config.toml
balance_bias = false
router_z_loss = 0.001
init_std_router = 0.0118
rope_base = 2060.0
qk_norm = false
tie_embeddings = false
init_std_qkv = 0.0419
init_std_up = 0.0419
init_mimetic = 0.5
beta1 = 0.95
beta2 = 0.95
grad_clip = 2.0
decay_shape = "cos"
batch_tokens = 65536
dataset = "wikipedia_en"
Below are experts of layer 10 (counted from 0) of a mixture-of-experts language model. Rows are named router (the router's row for the expert), gate (a neuron's input weights, with its number), up (a neuron's input weights, with its number) and show model dimensions 80-159. Each number is 128 + 24 x the weight over its row's rms, rounded and kept within 0 to 255. Numbers have three digits each.
After each expert's rows: "mostly gets" lists some tokens that are sent to it at least half of the time. This comes from a sample of Wikipedia text that the model never trained on.

# expert 11
router:133154117129140151110129126145138135160130131142125099132124170064130161173153098133095112123157154106150094120155132106131070155148137127166118149114116194149108108133152137137149143091146125107113150165098141126132108144143132123106125135
gate0:135138118145142124114114117135099136143169112108100095076142085114157122132136107127103117138158173155162107115141112141118111086119114144164124168140135178123126165090111104136167128127133138131121138156103140127143136184127130101179091137
up0:171090140143192134130112149106128127083135129105121152107097101150133126137084105134126116102120154153149172140084116095119123164127118105097152115112143130084107105113117146122139162176158140147160134122117104158115114137070127094114122151
mostly gets: " up", " made", " began", " off", " sp", " out"

# expert 2
router:154074113135152152097126134104135144177066110091152143151117108125127157180151107155076117096121124135145139123142138127119109144175143142141149153163145157190128145125139135144162095141108116108114118134065098118194121113118131160084132120
gate0:130126124175108142117134151127170107150128093087144147133113146097142129122136102175106095110167129099158130106107127137119167176179125145098144144147162100135140137150125147138121115190167130124132140159124111121137149169063143172126151112
up0:125137155130109114096118115142132125136125156137146113157123113129139112118077126094116175125145116144118140107128164142137084115138173115124118126126093102135120098084125144080082089082087118123108133143120144144155119137163094139179125177
mostly gets: " |  | ", " Cup", " | +", " Party", " Series", " Best"

# expert 5
router:142116079114142196116137135134143131143109138113156157109088070144118163143150117131101122139153140140141144143191120121129098107210144134132132165148149141143130141102120122122151111105115125100112124126118099131179134140140121174094078108
gate0:153122144143128122128092180157103136046157114101125089098137157116111165165120093101131143177133141114120121145149110070094136117133132119138123135151120103079150122123134163121132131143156144116124118107130143128161153138083180114099071150
up0:121102149119115119136156098142093129156143140171137148149072140123126131131100178116149125125139123086127099122138136130099139146120141151126132103111125158142119113085118129063122143134141113137120165110138115107130128135158121079161098153
mostly gets: " ==", " / (", " =", " ===", "==", "==See also=="

# expert 4
router:143111107130142135130160102142145138148120146134136131151117139096121153203174096159132093163196173134116099130138138125134084153134152150134123141087127141153078100117135137150146136084134129094099109140117103117133128133156130123098111176
gate0:071155150131115134163155078096127128135156087137140120112131147119131127100111139122125119142163147147112112149138167125114162154121136106140119143130108140150121161138154135127141124140113143080124101119117120146132116100107156134126111118
up0:134106155107122132119119100105134116120134120153111115150157121133150145106151151114151099082144141130118128116136152148155112124180132170116110109105102162130133158105165164121117148156128155120148144125105180128102105106172140147115121108
mostly gets: " more", " made", " several", " began", " many", ", but"

# expert 7
router:149123102155138160118156111142140132131125139140132158149149129089090150192166104130101135135171150147091144137136137103108101148147145149139126131085126121158084122096115118175143155096128135093097117143128114127139134131148145136102101181
gate0:182104101130126129147147144140111116111117137145109107156145097117171132155154119126131143162133108134079161123125107115147166153124176168126153138121128112109106127123097103146113160105127123166104141109160107120134147156137143133153148131
up0:127120168154111101124141133110137146136123118127114138098160155135123094141144137135120098161143082109215110145139119109154090095103147117153144146118091107126120121126121114143115150130129110117114125163165168121143118161129147122141140107
mostly gets: " new", " other", " more", " film", " former", " first"

# expert 0
router:169153114150141125109126109175166166126074118087113114132094136128078134158115121146154139095130153167153100162157147114128117152145166124166152139114140161124104121130123136154130169130175076127121157114088137109147094129121157170129129095
gate0:102112107119151166125114146105132131160185092118149136088109124097111168109154143130113118159132113100140125156107140131154125137124194119137117098152168113125102153096175110168119135111130089115130139139157147160148099155129139153110114116
up0:107104094141152105116151115112102120093094127147128145168098108153137106187128132147124142116147130142130118096110169121144158129174082172113138146114090134127180117143083127095171154155122137141118097103115082088132104134102135104132135138
mostly gets: " | B", ", S", " | R", " | H", " | S", ", N"

# expert 12
router:124130121100117151121148091163132102149094111130131155113134087123143135149149163168081109170138109169148125158122133119095141137148162114140128131133140151171106098130093140168154135144148129115072150139104133087134131140127126131111077130
gate0:157136111180130145095122128141169163123100132108149145124119135154129122093109139142120124089113150135161133143124142119096120128026077164132111126098153134113123115157120114151132160123128121110091099125146095149151090122127130138106109156
up0:128101129127104131121123129139160132153132128154127131090100124140152041161121153140107138167110161131120128134083128150166133106095137124131151148100136126116105082115133133185109154115090124090069128148179156112116105119161099122115106163
mostly gets: "ina", "ma", "ara", "ius", "ana", "ia"

# expert 14
router:172128096127159140135125142130140129177068111126147130133070120130065162191120130142115141106134145146138093147131157134137115130195143110120180173138157136119142131086081124135139151081150108135126163129127135123158176136122134121121094123
gate0:128148137119134182171124108127134129092131154090150138105126153133090126152106103105131134093161169160100109134132135112132099142139154144137171139114144129130117128136114087173115203103158169110168101161134112093158190130115127123099149091
up0:142185115159134144168111148162128134140108147118122148148146106150128109139078153108148136140115145140100101179155116109134124156116139132130129165103158139128128089107127116169124158101181062139163138139118128133166183157116150121174137122
mostly gets: " | ", " ", "–", "| ", ", ", "; "

# expert 6
router:129135125120122124139146101185159142122101099118148158108119103110124132168151152169112120137116127140116104169110126132103118110175141092164150152120147141151091082108100111136130151118141115123116145130106118113109124129167131153094100128
gate0:152164164118135120118125140129096141145136120142095144120135149173094085130113130104093132111130127157105096173113103131151131132097142109104136137150144163139088136147115130138140148129128126091163140160138138160135174133128091148146094110
up0:114125154121136115168118133113123169135089088123121094130163114199150123124092135181127133152159091108125105130102102135144093160135117155085135169103173135099126167140092105179113152122108115080114085130137106121126145138164094145139137128
mostly gets: " c", " d", " b", " p", " r", " n"

# expert 3
router:136078110118134126105119112169120140117113130111137117171113135120124105139117105146136104150154114133115150139110152136098048144172149102078141143126191139134113091142113151140125164136163119121105134153141104106126135130115159119114128091
gate0:117106089148139130117145112162107127134109150140161093138132102130127099120140128139152082138092097152155137107097140152145119097114168120138107120114130148174144120114117124111121174123128147097119114175136118126139134115127127160162132141
up0:112117122139110153142080154154125126175103121087111089147100116132143113133106166087089170140118148095116160100147148146104117142091121100145155126165136145132103109106134132162109129120102092166150129148079098095170145149149117115142111099
mostly gets: "%", " km", "% |", "% | ", " million", "°W"

# expert 1
router:147097095154144161105116105115186139167138086127156127132113077122081152148125114141102120132117149147147145163167105119107115142152147119151165167094147134145100126117117109139153149128133108097097135116086120104172112142144127136113070152
gate0:120166133144127145130129102143125148158154097146097108128133159100145167140124134159143125095072144125203142150107129152175151136142146108115115144068138134144169139122139096107122113132171124125106126121123132096150137154124123066134132137
up0:142155120142097143115154121157116151165102150152092083121136123104125162073098143130136071185123161119137148161143127139127152115110178118130116141119134135128079114132151164130106122105167197122132136147120098097142140116155141117158109096
mostly gets: "\n\n", "\".", "The", ", the", " by the", "==="

# expert 8
router:131084120158170106116145118117170147155110120115148121181078121123099124132154128151144101130126160123117101139114145138133133146133150118143165169063140144136121118077076132161130147084121117117097119127109102102133156166153149129094111164
gate0:120178160106078142121113099129145185115122129058129105167110110120077159144136140155155140161122166070098121104135110095115148112090162118137156145080119105137118127129150158131107141123135134128110130102152088123149126083119108140129106140
up0:102109132131139145079129177130112143098113086126156127124139096139114104155128116103123155125115161111115143124137133122141146111144122157178120105080084177149078135102153119141147148134135099141156136146173168152149133134140106088143137116
mostly gets: ", which", " that", " In ", " that the", "In ", ", but"

# expert 9
router:125158113116157131116131119135162124137088114134169138135083094128101135183162108141113116109124123128109104149130151134118075135157132121169132186143168132148117137105057125141114167093111112134100143133119102136109173088155131146096102146
gate0:137189113126113164164137137099137140141099101130100142135147145122129102111148124126104098130148181155115137160122170141169151104154104114126137107130171178091142099150142155139139145140156144148096146137157096108157184133127095099101117102
up0:120130103145108109145102094111154126119120088198143132151089105135123142113098144163157134101127088104136101116086166118107135143113149145150094188115122096141083112173140165117099157082122125157126139169121080111125107114112120118159163115
mostly gets: "′", " c", " $", " un", " re", " km"

# expert 10
router:159106093158153164110156118108175160145090115125166152164113108130106144130152164133123096111128160161149127143149162124078132140135145107125133149103137144157119120090081088164163131084128145084126151142112109130172116142147156153124105151
gate0:113118120154133135106154122109144128139104114123106101140092146183164142113140120123136126135102077133132141133076147148150099150115127093072139089111119111097157113142123137135112105137109101112103108147099130148125127130088140120099165094
up0:133137115131104139126153080104122101142125144118134128166117189118165086105103136177120125128113150149073141159079132167132116168118090081103170135105107113100132134118147084111134143130133114157091127159121120110096158092155160112110144110
mostly gets: " and", " the", "'s", ", the", " in the", " of"

# expert 15
router:140121136144119127090174079155150123123114129117149156172152115104104159142140106147120127132143117152145105168129137086086123137137156116128123143142178154142110104130122125162150117133167100109105186111142129116145110153140154128133114094
gate0:102149138165075176114157126141151101118101128159124140126133101104158130123133136139131107127166165156135168138130136123112118186094144120107128122118165113172137115135128151141122088122152101120087143084142120153119140112120126087100137108
up0:173156143141159094140095065154141153148137119106156134072111103156162120084134114131157124102156090125096102144138143179185158168162083160150134097136094112138159149119160108147101152154103134085131108159095112103105155113135143104134133128
mostly gets: "od", " John", "ley", "ald", " William", "ö"

# expert 13
router:143122120121127115056126090169171127128120120094129139159137143109120117142145086156111133161163125141123102148167178099072100162152134120165152167126148141117074108132107109137127135151161129108131150152111100120147099141140158129145100075
gate0:133114122146145139129118145140155163146148135151140164157125113117150101130149142150151148146111120161135163139168170138148110142114133110160114165117126135114118082158137109125131161132128161098151124160106116135138117132128158160132161117
up0:159112134088176136172131121080149137162129127130110181141086111154127073160157101144123190142142121114149148118159135140129138083094118163146101178122094133116122131139131097139098147135122147116107137108107167144101148112128148149137121133
mostly gets: "amb", "uk", "ri", "arl", " Kh", "aw"